From a checkpoint of a small mixture-of-experts model trained on Wikipedia.
Training: a variant of Adam for the experts, 373M tokens.
Below are experts of layer 3 (counted from 0) of a mixture-of-experts language model. Rows are named router (the router's row for the expert), up (a neuron's input weights, with its number) and show model dimensions 0-191. Each number is 500 + 50 x the weight over its row's rms, rounded and kept within 0 to 999. Numbers have three digits each.
Before each expert's rows: "mostly gets" lists some tokens that are sent to it at least half of the time. This comes from a sample of Wikipedia text that the model never trained on.

# expert 9
mostly gets: " \"", " '", " game", " end", " album", " song"
router:496491434437445441500511486551547519485551510536451448505482384516494590484528570551486490475474468528482513590534506475412569558536534554448546414583490470582526422532519426539473410474471504467512484478538509530481493527488470530495413582541551471603543537489511474471475547417603470479442629457466536521547450494571480561509465500545532485569380557548447482486601527523571539510525525416503479568497489576516534431581525584518486409507480409488400479468456535496522555542665518476480529523453459421572580445510456609507482465551476478486479488510483443481625493464508568527
up0:504473506438546552584451536536433485520494473441439458536439482553557496564515581521504460576543394476428441505516515516600528491497494538472535560526443420508457447470572394536484487452465532511410498518519519576515514489546407476575558393462518503525469434496425431514453486462519543568531511492539513479470496489514499550613505489433499589560447548405571358535523564628441511491536491532445551512484528563525532602547471497461582554558456493477458465604524470519493443548514514474464617596420433555486558452484541498473505557495540517501383500455497523433517459513389532521

# expert 7
mostly gets: " After", " However", "After", " without", "iding", " caused"
router:442544567523445541461506449481487551433523491468519430576554565490507386571478522457427507537517445441481426428571514491504530433467496513530557492568512512471529529594519475585503475519476571570358561502498521538526503518491440541491450453549524509473432542474471457518501442506552424530508516592550511553479574455488503433502401457510496460551499443549445442457516514458433473444521495540469519490471634425486479499531451514502537543439510530577414486405472596483511557581536526460513562516462560590520518457545441557465478406425512581489483529494605520622617447495431623450
up0:577514501474553541473504560504549491428491510414467466469377514561555495486477496577567416556515561464502441518541527541529611440487575493500539537500560491503531476527512464495484473467536521444483533433519489456492473493526400524497443475558501625502572493488570491529455419476505539544499420600503469564479578590536554535485539534483434453589419525474485520550472524593609618510476574456561559443487527492483534503486492515528478424529479398457506474574430554426526491511490515476367519482400455478571540408505652525494456484463398461385459541493545530477459517530510434503

# expert 35
mostly gets: " used", " made", " found", " began", " use", " service"
router:439535475477562446466444492492405439511524497547474560468514477507584520569511431402586576456484541477488557548448417586545413507521557448439525549561570556474530529625501532525581464458552531567442474470561465396523493537539461511489559473552520544492506503539477548555504562521512544508563496542469492508549468508539548479520497504446471523575498454525572483538528501612540528496483497606464460497532478454579504520475445478537475502495513530520456482511432506533471571560594510473486485458549545622398567395536536594396482401490521500431339547446541544570466386519503556490
up0:505489551596496440512522577658462477490415525507512513514482519517458525535535544465492459489442630487536470543447440455487509520544476555479585503452517456495521383532471530470515478490471600432473450499577528433512510497497503498490498483467511476433478488519608466555535458483460460428491539486478496503551483425494470519429518540496633491459491469483454519446480429523520446538516418492426423524448490509536427632471448436555517393476503471525513535514536531550421511444478556530518475606488410504468465418541482525439481400448542452475434424560506503346506582354517484600

# expert 33
mostly gets: " and", "'s", " his", "/", "'", " or"
router:602524500534572467519454512523415577458476548552560523483467392568529548463430476484501581457475453504513382510449501523480478526498517427448479457492534522407579501461578542590498552462414452505441521623475527438479440479480494527468437483466519542467462545471546384467489607501505431600429381462494493493482560465457419438522525450495497470490476421392426462479412450442525538514528429528511421544512466458464450520474510502526522494563443515449534577494517499434605482499398447461460492455475540416461491578471550444449491542507525515524514532381566462433544567582494475536
up0:473544482487496507429522448435438556438490486453513482467512559482579490472511495560490524500502526460565516481496557517546556515581569480483547507496420505481421534534506466384594543539472580477496498539494507525522428500546505528478572528419459572482486477524612543491537498458515493517447572517513513508491494447643440454446458526411512479527528533515396504654462539524527531573500500510528521577491465335537403464571527429434500585456432532516393623487480609501548534462508508443510611479510597506621499479463541430571570498505517513489468461505538562521440538564553493456

# expert 16
mostly gets: " team", " people", " family", " Party", " company", " government"
router:482450491446570524550493564562551516491509540408604518498530596514478531472542439603561445533525532503466510493547523449559518515580589487545458516486498513499460485463557577552498513603555412521404455594478496490430471477414438534519506530523455499516579555482517559472467409478470464535515385460547454417518463422511565486443544555477520566572464554501523515544546475515535514539411532499571556531430547437503524417470543491400565537429444468564535580566545499570496502466610539470457454452459451598509566448429545459553454568567572444498521535515428446435503524568431554510
up0:507485659516493421527520461579546464462485479459545527431615497507424572513460488465524463514591488513465607506467471474382523458517518396502556484544448426535479493524489539555510451590553514500424460418479406487487471510470578499509567501557522565558535411508572502472515461510508512451530482448499504522565577499479529511487418473490488514451500429483499580480534591586506515622524463588460481530522500434512505468410517443470455505531627540478429555543493524498576514494613481502540456452423472516526623463436509562462602439454491532523513528471567569418533434426553494470

# expert 14
mostly gets: "j", "ah", "and", "ik", "n", "ud"
router:524504447422524557475491471474562562491463538465463449382458572541545480492504475568496444471530432520394412533582575518448568571414598555555464485528583402422485444507464464505440520539524494504503521470439525519559460521479446559517485530492612515534420540471398470507525510542578531404557418528474465557462492460458485522443534655499470529495522553424500479512587487583480508479523494503560589504443489590486464467467536526426554541521471463432389484540424462452529505519460520546499408524444491406584516511545493466603459592460477436555519461476474522549514546545550460458
up0:569488468436470482479490496603517538434481496516445595497518510509561550473466470580511563498510405503475511446554530523488576436449572457447480466545534550482465420401528505486480507520538527551532453484413493402526350515548497517626419487478532559499507587513483455457482470494597560525480400531560495523447541542564398424499483450489475491442579550486517461530470485465466489479515602513649549409436534509441540515433474374499440493510519501544511467572484533441504412544570452451438474484504490488549597554510420456569542506536539400488452555534549463533548480534471518425

# expert 32
mostly gets: " was", " is", " were", " be", " are", " had"
router:534450633481497460434486515565532470564447502553581506536550547532492517524538476505509492526526520481410534512485540500425486601564498447521517410457572497546510524487462504506535520520440535518522533456552407547429505431582542467486589574498492404608472429439471521497480529434508394442440465515447499410521568620518587521533508479527489438571547489491517451522488428542557522539511523498483507597483446538594555518532558491484550518460488598541484546527456459419501398507413506492533456504567495554456471504441454444538464436558473449467497628419403505476525360515593549513
up0:554499491573601498497563464483542488500492484523539540519491508590575532463510492475533526503544491565565538442469492477527527503572482577493537483465502451468523512470465472535548503462512542477586420470401505517510384622435457438493516530563612464473483525499613527537564522610437456548450456537507519605558584491467540494363522587500442457510404452535383452536444466543558466540529546459472477481555469453504522586470525524523537548555536394403569513549457482518550511465558535540524585590551471457579527521574500504543607424541439517488514432450495488467524542517477507386

# expert 13
mostly gets: " The", " the", "The", "=", " called", "the"
router:543471582502503509516458522534489550500492514579473563526427503499510472473546516451472449464521535489533441436567536421541499487519540532486416468570482486551511468487569415491492443438487476532524486563500512426506537515573525529494586429468510516430428545560540529564610428458550544334500551442529426507536519506446447473499508461486566486435534514537371510429527409485546613570503414531557510469463527454392472603455520543452495399491437427470499467533466540469455534497444564467519409427509491501493451561576466411565526515570463613487556589572524489449539484440433557555
up0:443555476524522555462472426461591416481465493499415561547463579486487509492546484466510623506483404559600474513473462581499481538469469446536486538475591548495542513505413527496564484474453558516524532524512452502509538465507414506500528422474500412477383498404502465652505506514455501537548439660499517525507405516476569586552358522532421479520501517485474498492482446482539436485441513497467448429521533520543430426485501515447495443502428460509545475489604379482543506423506597508466420618541553476443443522424455548507518471475529474501525473529456475515472397482497522478

# expert 22
mostly gets: "is", "us", "ens", "ic", "ron", "ius"
router:385533500589540548494557467510494547402499474515455524491528464499430502521523447529517547525489415451532446516512642547513531527442454553619510458386453360486448497611490490434485515519503556468469556508551463540415472512516464450504459491493454457456487507565501513496512485569449520466566486403519419478577473507496525443518502607537470365536535418510464425476471469447492421506475510479484460409507594562546482419424419536572521486447521432562502545475573479433481510542515507518539442576497549514447506490462477505501550552496540407547546472636536508404506474573443433519
up0:494660449507488502487510486529512484541510510504543546531492495488537600530486479474505554526501506513508458500552520540375509510490457385499521435561564507507543532509449542501499437565454528514492486451537571481537584482496505460508459448418531457546363488549543453514510627463582522507518591484481420490436582506580468524442384439489410448388371550472454550513500565476444560506500434407459521545399581474433469467457442506477488423500610543591537466478455589528506547465471513442491507514450498519505503521514376533584497544457522466537499473521517493482630524489525548459

# expert 25
mostly gets: " (", " H", "′", " $", "^{", "("
router:503509461500515488517507470420421581550513518503566488491446524473516510552447547560482414464463531574475513469570538445444499498431465561443544458481539494555522503461496562468410466478551585542489450520454439535603548409425511486515553412468481525631431571450540425499534580561436525617450540456604475600498524492482563584462416497542456524457429547416573534472510514515586559497526528488537494607541385500539557510560573454545465473555532505474526464507438479587582467481500425500545466596449455459530475533512471565517490493478541468459537409490421568551578431473485495535
up0:561509511520513520504549632633474500536463499441444398421436531517515484502508522518427528480492557472465473469445543531475520496469581538582493486410502539556564581567560495498482598479412486558497495458567565479436491513578464499494536502489458519466534480460528412538470491459476462585524562514523473554557515589533503419534502656468512590513471569501516515430496483569539479505418520581491505546473556490464567477440560540538493589498433502508541388554495547490533540584485638435388585600581500589523466439538491509599517489512437508475447484555530492504437513500524514542

# expert 17
mostly gets: ",", " –", "),", " -", "\",", " ("
router:462558529465450509488472428436453485432485522568545519578571596445500463567442422457499466469455490453497491446526588586530471494444535559492488442464461458494518388469488576518424617504477458494485529481454489577473547434451487417511474444510465523543575467622465528491517458455558518473530485564416549563501544460445394556439431440499476489380567521515577542485588498548545459457402529467457483528417517454529505585455528553456537427435502574476570495454547541504489506542468481559512466496488478510590529538483483494477527449549529385459589499458557584458426543436602451559
up0:497477563476481617457449503497495581527517516467521484547465522533519477550456465585585505500590474424559530559587547498559550505518551516539475552448436560512464419529540489431481544459415569477482498527509499502454519526521418550388586579448463457467502519516521434562527534550514454580493426523541495480502520484502468534476555499524469444517523560393514491490476528555515482501567567535566489466533512459476541514660451508576549475479387471506433497479527536599524522459502537526411529614652599510558425523468527492558482607477529509589455576501498493625438529466412527514

# expert 3
mostly gets: "199", "201", " not", " would", " him", "202"
router:408602567530503424476544511437511504537565453489533484516503436500498617507458518432424549410501529577478593438491491473417536604468433393469464537583528490488479422527460361480575505481413555563455545492468450465536455481476547451476526437519530516533383573485596554465485472451507449494579514474513451446592484580562526405653535497559450446459468428487495471461489446547509528537531493542544517399480498437463443504529400484435450446512545594487475472486504538560520494495452459468474426525533469484504443542424564568534552528447504428532524512505442468517492550511493497488
up0:412488630522587575470493490482549438423525527535466578544478475567461438505494431477555616546482488486501481521473536537517460440520417438544448518491526499517555523485515527500551485496473447445536518571541470452496476463560477416488548397471498543460501480580566464535473510527470487468507404515525442498476483499524380459481503468556451399504610520520532480461491522416490521447367437481523546423507545463507554538525429460462589506506544418611516456425464498527554502588481551452539525509412539556557517422517600499516426535492567457531403522451560562577505514581462586385

# expert 23
mostly gets: " as", " but", " when", " been", " where", " As"
router:576543501565448470506556472550458498565553471473461500465537505544455473552465518503403560488431560463425545414437418487518557483381450533430519516500574523458383514527555538487512477535397509617469482554486479450447575470444479453503481516473511504487544564608504411435499560461515479462487440381501456516430611395546610455525483454544483432480471533540547525462444486572438517515510506542507530498452615481448510483461428536395469476436539573460458423556531510531497544482487570447571575552455514473468475493503472465395570555446603468542437527472527573499475460507507500465
up0:470524523567560410605498625505486463386496529533461583455504567545580414437466383463498478512442549466476558480452522506470539573451461420522475469547590532466463517544595607479581460484556527479497492523555484510452521445508611377514428542431517504526480533466550509541498464434443487503472496495428510454502526496531490474454504526497524484477595450506430488505504550354539597423476483511542424469512506508446447438446461402553480533568521456548545512529521574513540484493532494526525467439477467544459583436493570502445630433479508484504471504541580582425459559465494451445

# expert 19
mostly gets: "a", ";", "ia", "i", "ina", ");"
router:570428430468469500452421499443543474520383570443508468570494479495479417522572521512502411531477507471458427495476561564486507486484453482494454558479462523607494565469588525407521548542413406480474564455515557518479515575574495493483440503499527512489518387490507402513473532409462575461602537437469533425473535537536441479483491466557512514538500451470567594538521490439487505413534498504480602490502451534459433532466567445457493559493518496579517449543428447481425499459444477419506467430415527410467468499505565396458500523536593410467573486434480474403563552562561421535
up0:469714536472544458545532487580467535476493511510494485401448505582561536516553452465594473620467512465456510499470459571535560504516529528428523384476491457423427392488452466512514476507484579550491422480566519527507453498527493406579430439478514504504511517544524464553538464528522538512406490531516405548540477491528552498548482564399567471550493486502507475463537559535579512589522512546499510555539583544498478482482530440497537458555476461476456485474534614571513559535601525492409515545515519516496523511546456552470476517434464536448370472624498489575393433531532515523

# expert 37
mostly gets: " years", " series", "ings", "ations", "ions", " area"
router:459468541532483476562444517569469485480590530471450568552602490532514516489575478622504470468543418537575555464510540458545523424456480547548487401467541530520490524563470555461462506468493531452513459493498393472461507556539503522612481533400488559544562551533489500545515422499500441524519467560544522492585517488526531455415472553469554448539588508550446556437413519474579443451499620504541571399399440509475580462474601579502510574523499435503550428474560454467468449501585509510570473497466557515486512465441537549470478403492389389447490476452537453501506550584486572541
up0:498503601473503517511468462503455522505467501488489501476577533607637495532509506488525456557480523437468463412534451540470516410528590495526606526497503479509520466545580419586512542517485472530479450472466586516497426530476466498434472505488654433558462412580526467524519532505438554509513503527445496547447449474578403429577490552451465519500451535460424445487547509500486498599441503491504557548569541578479493475431481458498538383528480462527415527566400605623597520486564530532361472493495532452524546494440490453482618518457500501492469505538482526540433452497464415469

# expert 21
mostly gets: "–", " United", " New", " August", " April", " March"
router:484512465416504421431592532530591456505549501507452396464455568591445529513432488495630470506531436511545490594492473522501543541444606473415484562507512413495567442528466474586500461452470449437487500532477519549495429591484510536473529501547473569450407464450411459473541547550481510491496555485457481538517434544534534474576419484469465481457453461513493460506575504548404401428529541425526404478558496518434501606544458584596506517434458507426523518510496478444544515426546471579472512474554421437540397523499532447515466533571500507521515411528528548556545515541544412426
up0:482515551507520510454491587453528538425491473394534431447473335539472429484546495466519481460536526486538480493520571492491527555514537539530461503526556537473398511570499402427516500533499480534495520567503549438508531455519491460495428362523456535547504549445504498551420518498447507535515457567478486414490484564504495458516516557474497615502569481434487478523517567542589494521423430529577485502541499438515499573521397379476504539517504476514524532523497645526582594530500524397462515507444540574512464414584590491479460599513549432535475520453502578574492371549482490418

# expert 15
mostly gets: "10", "12", "15", " four", "17", "16"
router:503576458520456465427560429536571420511391494407475549526531545511522559487496425482494464555385539388548482569484471599486522512487478471528601509553486510504435518526407465590372447445481482423596508583534466489476544476413449477514497461556552464424485477463467589514609554592547521500401477495512531522480474481544517427456448503538481477442561511528477459535451557489547495475573548532473543545508535477468516482481568514481528444585558514454527467463559446507455404576547420445503462551546531409581572433414498525518502480510408492541479602462523438510548519508505428466
up0:485512570463567456545467590511465536487582381508502462371545488571562501548535549504473493568528484482459394479505485475455513464529484499494493464506577441462497422527531503423480634533536520501485463476629544511516382556527488415520457521552436526534504545570550519570503505481468504470506473554438462527542560513516520503553546538495576538530541529438456460365521511460542566532458495471533447491460578521465532476467517423414437502457442437518492571579437539509540480487540476550435489579447488494496526509661487466449528508376576430408452409521477554480469398511456566488

# expert 11
mostly gets: "c", "r", "l", "re", " part", " al"
router:494491474579509499500523489450518569454521384497426493427442430446536526555435568409496523465531447509575520578439441448528561456491447567436501498491448442492386543490430473442538478580575501499506511429481508509459475525425513551477530512494435494477427517553530582543564468557441466570512523466487520614413457444475551457410566604522447576475452558527477501514499400524560489484584464491486475489510543442449513453523535511483503458489553431500442454554527465602403491495483545541432466493553624421539479471451554596531495521586464585500481400453484526583400546441509533476
up0:537486520494492499478369553533513426471550409480556474454532412482499578489546546561525503501563451485419518498497464486503477417525573412522446554446589528538525498553521525528443500494534474606453529612480523573583455576485510501492547518502426529523591444392487499462518462543454487511542493588525526486512508492457568552572515543490541477559510553533408492468403541510464485632522472610555515615573571458527481579506478346436498439537559402415532504561480562457477466473564548475488502500532599582506523501459460469471419542481509504536471559499434526543529502477422490467

# expert 30
mostly gets: "b", "ov", " f", " p", " g", " r"
router:426537439545534507440531434617508522412465474539495543509477377530513521474493541426555539527541490562488539486439538566455489527535521550554498534517463522623492529427445477456438488492474500513515465414481468397549507524505430534501461486544639397536467505481462484522520443502508448422513558448438534462417507544421451557530554593511372535512501558577548430507444586500470519445478508543513504408549454496546522427547439510446542501532463443510515450510603551483527534518435518551514506489490516421564486406523563565583516442506497549508552336525470613553435509532545524496
up0:555479526462530467517453534577511405512508583534513493564462431520535488546471460614501489572574524517491492502553520568448514469540397529460523421534427484508493497440517525555437506425486531443440537540507503535459577417569562467598545501409542457527462479435540499529482573448598488629452549534470509533475519487508482594372483504527516512475425484485452488516581572495538540513639538418537497490396540542519477544535536465572566453556571435432487480558519553547617562548489574556471576530472522467509489428575570496479466481475532511507450520416612497552504438483492552566

# expert 27
mostly gets: "|", " |", "°N", " Genus", " Elevation", ";"
router:366445490479451550482559495568472476517431561482522525504623492478439539535504475546453535521501475459504479418513518546553449436588390396452521516446492435535439474462563459489396600466492485537503540412492500481510525546493389572445440471543453480544535488426496566481484465495523499485551456430529522500486463548475492596472485425505573514535489422479576557487412487532606563500503500400561489396596528580446547488486421470513480537525533515511453544550501588474464468414523453510481533445532477485586496508448530581450488559472451558431524534520525395466467399433410514564
up0:422573559528509491534478547511503511438498556474452528478583515581569512463584541460463483459592539424556594501519444549542502514503527498489550439484448400473404552591490482422530506539447460476537481572563465564585427456485526474569465465501540533506507498504493505594532430438508537529414492564421459541456563518530546508526542498442524490410495480562376516566564544475511524541570549475512519488517627471464454420493523496462485524529430514511514599538520549380626425482544477456497401551471493494535619478466557476535623479493432539529501510528563483434503483500477427403

# expert 5
mostly gets: " at", " for", " of", " on", " On", " At"
router:442555476543511551486487478466509550470511444452548442479506569478451423394490475543508474562525492532521499426461425427537517521465522466556552488483490549426529523442512456495395519491458611466531556522455566610526467456536429502492523566480563475440597432448564523446547513442527507562414556537495474436435491536462505560484528516533594521450536470505542390491544454444575422460403539612419499574546447494450427643544516403507476507499507527423463509488515503486457407462610528569500520480552559453467501544509505484579536538414509559500521504492443399464515426397544501456
up0:543504520477505455436461452634518531505507554494476489431475426499463496461563442547487513434555465552567538580557459537449549448504511605536606362429512564569479456427461446492455515419484513559541508521544597497528483438650548475499416550430529474571494498573508446537532535444528614525464537516437528523476561513413477479434537516481555634583461507496439543558556552453535445461473479459467533532494485532518480453559539411616515479535588525484613497493536538516493532453522456476476467508461462467451534494469539548589511441542563467565494431460508520497501446497432487581

# expert 8
mostly gets: " States", " York", " USA", " Kingdom", " French", " Australia"
router:570435463429518533479510441489443450545513492444514485550480575528510404518569512411473417563540557508475548560483468524491521471383557419556475533420453519527486589608503582522539485553423505466510549524433465434530530457516519514514503488452473535443575473531480449534428514473518587465567493456438472539513489584452502512485431499528397546570461470557567533517578442433524529474468514522505535526441474409454525360545511497550551579518504453460537517511522445480517545524487500494570604550549431498485478509488481419539562534553409410393500532599434458417400541576597525475
up0:462523515582487527517444521514443528518483544488482568428501456459579455626437494467493555483579511551448470566438423440483483495563489463474527508510434455506542490465572474495558494506460564545547479411539477582535489435478460419519524398502493462559464420504589498509477479507458375464484507507422394526558434455530567516559554501420569467559412458435449522404531467491501570514533421553436458523575498490520513450426561413452491534498411411522524566494407515468537458481510456512494363484429539510565548504445452550561472475416569476460502425506480536565463525384531502564

# expert 18
mostly gets: "192", "25", "30", "20", "27", "28"
router:527442600483465441517521497492507482445476575480571548515529466557536443482466415553471566448555496552454560504566495535504496392427437450517450550391483539534538476473521493442585537550505505539482398428384449491537579590454400441528560533455553493488424445508488531505502535549557464552543504446475374465483442486421495467493508616488462430476433502498533454507556560391527575477398451522506588504509451584561533434509432437497578498562478504576498451417537522478610518482489507460505529530528553559505458497483480482588496479482564566513408458437439450427517500519517494430
up0:448532467504487578452524541513427491468596502516506471509460479460492541600518550495511533528508399477577443576530463502563499431486524515399482566485571526557451493538556475490573417438542599561526572505511542486591479480539436447502543353490533634460555462503490561518472491461491488527521497555544511479532522450527500521525438460454462473602578389470448583571471429467466482483572501477464551533555523483448534565534524473546449499442473519491528489542479615513531556514628452505488489566538484525504418481479505431531472429597620599450433467449504530518510391565470537576

# expert 24
mostly gets: " United", " University", " National", " League", " County", " State"
router:479519461410408455447557490435537549525468600401608472534518481491488528500485422526521412452548528512554558555516517481477609506551526499574497439448536477415485435520502391461482586456519461487507509609428583503559455511593493516531483537467445558540636437532499508474441425523392606533435529495474503482518444524471477493448514560452556475479487532465554516581416561406586504494580545519486602429484467477466492368460523495531460456446401488503491557523523555413427422449482500522478512458520500515509474505488505434557461507490477455533504550504433468543467431521455414455
up0:493507637490502519516422521525451426509558356509469445511445557552565471581521516444570492517460398482450526420518493523531487490476468456444600484529383465483475519609444467504465465568473543521451437512593548521531513500514522480571472449508513442572455499555557377544480477469569544491518451516539461521587547508530497487466531511502501470604485498460469438436532511546478564561434499511461512553497622497536437475466408479520539470468479461538389525545480464559587519552631467438404522526553537543432512488533506496497608490435469457417384428488591491500521518465490482515

# expert 29
mostly gets: " |\n", "==", ".\n\n", "\n\n", "===", ".\n"
router:539446474494532476559463461517456491451519444488488464517530506436549486464620560488547526483511452452485578513453584538525502494521516507472410577603542602468409502476563452440614482517528435455557495385448497601512479614496529471521595434421447622539522561407471524496404577470504486448439495480588504553446501481523591484519442486499502566510501485510548595439577511581553536518519521542574428463541549549496573510500449534554428443542597496518541505537541466538527429517517539513455581550516502503466542569521454455552486421509553420466504559564506532501499559580546553430
up0:528539528482491573442463538554515526561441496520414401411488505576483509562470478467481526521441490456547402480527564533524638444446468524549514528508438527509647499549449509563518492518520538504537372529555576512454478526385455515557435509574464539433548456511552457497639475470473510433470459514473521547622445564495459539618488529494483430476506487477469567550505506465548507544393464506420500477479500469489540492475454513510498529473539447458497448541466484511507552429527441408447490471454532475535386502370519484470519540425458567433485562525551384473451536418460499448

# expert 12
mostly gets: "art", "iss", " Park", " Summer", " Place", "ux"
router:520469505540427463439563511482537578524520618417478465557521465471486550534501439518472468616459483560512474618470405476567537420550515596574523394542563394529453468444440424539524464524488574472528527461567598534464447449513462466439453541534500490510531505488473391443484505511541553515502564497404562542499440488496494449518533582484594485560438545493488532485527466379420445541532537475488580468507458568513477441548559496560449479501468426328515524460539452589476508501550500537558549486452459381552453492530529459454515434463475511554493467493523512539466551515542436521
up0:496477549386485409613409525502469371539545442474534423512508468508518553512421418479563483539494444530480540553526441475542508538446592521398559476490547461517478434440585563556469532582538496427486498485498509503617488474447468482493525492500452482500494509523507513527569424555513447493482432557558438539409472433434449583569552516450612510509545624511526442545540530545482505558547518552512472491494459575501577639471427458469467519557545480475418514540418472575458524502584551518480513529388533494477485488545447498437465593461610501476435482485499518509451472501433487534

# expert 4
mostly gets: "==\n", "===\n\n", "===\n", "==\n\n", " ==\n", " career"
router:516598539500372533532477455524564457438596480403500422379452505509505514497509442415576429583498599538561539503515500413464439523520531518440524517499528552443500572516398453538518419603527443482556472542462437503544473500520513468484480449516371523503494541477496529509506503470500469480518540570481584456497577425474460539554472481424530557573473518416471600529450501550467462487538495405438541478555498527538609510529435566548409534457535459472567504473422491506477532518561509533482574475553479615397558552473459564456499452473471469516407512480569570403518466504485504529
up0:428478537575546511558569542496427481327440516509464454486508522506463447463520487479520589429555456511584526379501602535444599524495484397585477483562508493476503456588486603512459555476505516555463440511520474612477502506454551448588477584524472455517431518498542449564475561545502506489511460544470436512560547483562525544510416490495542450545494432537464518528511544517544601516451573623564510555471560455466530486439488569500507491482462498602432482501454477424593478440475532593424460483459579524584490513456475499579503494500546415482533543532466557424573453550489514499

# expert 38
mostly gets: " June", " John", " David", " George", "ley", "son"
router:550505424464514500472492489467503450458519491540505452459504567498476469541504548571545509548431538522544415564586459546593502473519537402512444477393542426465436464527507426438477520465580481499563511500635576497422434511614535553468469507510438499553534396521489499506458526492454544482603592462442471449505422470505471520556510595419506406488459526516470549499489466511422506548429454459420543611475460519551461506492528508538519577496406529547542579521574564570569549413491577584504511467443478452490437550495492406568539459510493579554517514537409501446444559559559501537
up0:465489528381446508516485548499503547594501511543484438494479549581517537517489463507538520522460484483413523475509531544539479481509539622395581474537463425597466415494587456472474462464576602514505458455599564460426499523407422471523593517541582493456518498534487417528489512544542489466542518484472630482548535358488400471529508502549466468523500497460526489499514650582438455501375455477414542451521547498517555567509424500500522510490509509435496535517498442624474531542560439515487497570432487455408501480465485438419571609530477515521466503468528527526473442505518466505

# expert 20
mostly gets: " P", " R", " L", " W", " D", " F"
router:461492532438539498445439526468528523424419588462521578503463503482488523461461534492478478522436566487551493576488537556506434437499485508541601588527421441567529443429491395513451564424525463435615480503451427453565464384439553485602475472555471465485404415539537454438593497493506463494448559500507484578506535458480455539505561510483432500522458557574502515512451512584563569512510466546430452548514482474555484468513513497522469500551542548542421505504585495507509444500481506444482481523492458402546476440474515570583465483464359492483544556540485568416568442411553350494
up0:494510590466544557538487529508458489496522476502450446480591476517619457532568508491552490575545447463466515459469451489431564480447597514501550407414523480430525479524543545531604562560472581630460431528547590506449503494500529515547492477469529517542538639457508487557461484530502518445461443572419497483476463525549551474523462476549548537610491447403455422452518479441476425496493480421517527578488501447509507479450475427438562453362441405431508533501457486585532519546591576501485467541566539570473568530515510460433556448424524528441403464509561496570480486557512525468

# expert 34
mostly gets: " W", " B", "T", "S", "D", "M"
router:509524585525510467446525605387520580443499552447531543544456528534532614460530511474493425495509554432553538533565428425440515467500458535466494582518576525528580512456541476468446530511529504502532516570430437469576481445512595478518433496529466495535436431491544505514456472562424581582569439479525572432496433411399528534489538527454549531475578564515577546567476573534463531537376480573493421449478463528515538448518534487553447553554476519518514582522505546485398520426464491430529450570516560382506461514483535442451583469559560425496546520516519398441523513449468469481
up0:496501524515531483533451515525481468539567470492428454463521542515522450536491467444545502511514464466410426503508516477533560435492532398473501435391528436478475447526492522573581565476477481525483395483583548522390526458460506430556473429516525519569551526551542500512491505463459525483484511518395404525541524562617428453514509535455542467566501485434394413553513383471501456489520450489517489582516670486512456500397488475521600466501475448545434459572513495500543457561566575479446501466489543576435542461494508518432459465430476502496339536569523588551501398444472497478

# expert 0
mostly gets: ".", " in", " In", "In", " from", ")."
router:486468523443488507534451535408588444595541455492483531545450509464502412403462473478503599416498505476550514516537506546527497509449479445461495493454475458481539503400550559588607651509508469513542528480564462447420572530547615404463490575553546399515514474465502528468527521579359432469481420508536518581406562461578534475511470469554574508531459455516487499449500466552372518478534515457536518549579557501477483416512492611481501446410556457440523532473469430551446502587493482583501523458466573529534507476531522522505400521524441484482421508518480461516458454490531471516
up0:531445515493473437510513474461529556585373518502477535500592457519537527490468516488509468481486549495510498496461524441517523505484559540500484454538586510544456484471539487522525497604506468476502467466474531454495456464515543559473582435456560513481527484546422475493527457463423560483441462466471424476527469458548488539411489499409565551500575516521565545570515488449488512522494461431539495473373456424445396556529528361414386519514471524424524606512535464429433441509541550489533477515470460439571524573526631412490495472459534474406591478393539415545371551590458446566

# expert 10
mostly gets: "ol", " An", " El", "nd", " Se", " Grand"
router:430504458545516480602530490515422501550461467430518461375494439551421522462502539510489480520502522505552503503452509523537500514540595630464500552546473441508459381493508539481453501440510561448490554514579610421500419421460517525470520570459572423479434504457471520471542420488496501496507551519549485494481532512515419469504500606455515526431471529505453561505427587579435395565499421552514474518603437437540411554507610528545454535596495550495613574529482547457491517510495516482489550502465506427517511491461588509491487527469442559526529320510449542486448516482437474449
up0:555547574483488455505516486585427499539538429546414542610507535515525477538601498517462475451517551465509515482497451500493485482527563496580546431557487466527418476449486395491528415490509486480476482448496543478373513592614577499581458486496446533548609428558548468571529432507509517449389492489489462526487542478470436506466510454479499481492448479562456551499448520499593579437441505543467566536519542495439539549516468508488449442529405461418487517459549510590445516568480505437543529491527611512575515524569504405586559440551484518419483632556591453447447482442512466577

# expert 1
mostly gets: " by", ":", " served", " through", "):", " under"
router:601463494464614486505591497554555474574433405562505530494458529459462496534427538576447510544560431475539525519531483440462435479436524508512487517425424529556532444447494524498469452481545509436487431394478501421508602399517601528518512475456592527485477469516540481573477442496578568528434466577530540473570495529527444562518549450554540475531572547518514461511534565488479456505462423513524449592458515537621459548524521410496443533442425520541570551496415474485558566513446496469492485574565421603447490457522413471434489484512491555536416520525564485555404575454473530566
up0:514506484575572512502543560443451508500547514513488534493494470507516569560529494512544496486489406453472420491507463522564489462586480452525524491491517410510405469454514486506492489496424450554457532433483605606504478462535536406534408560511560467538460487517544567521502446470509574524426489484421467517483500523586516366507520541498527576477342557552471435591522483413479478494522548431474560486513504488440433506537646554536557454576485514431509513477620561483573359517460511512534554566510484473501497465530570434417520436469475489470523489516466562449369470606479495441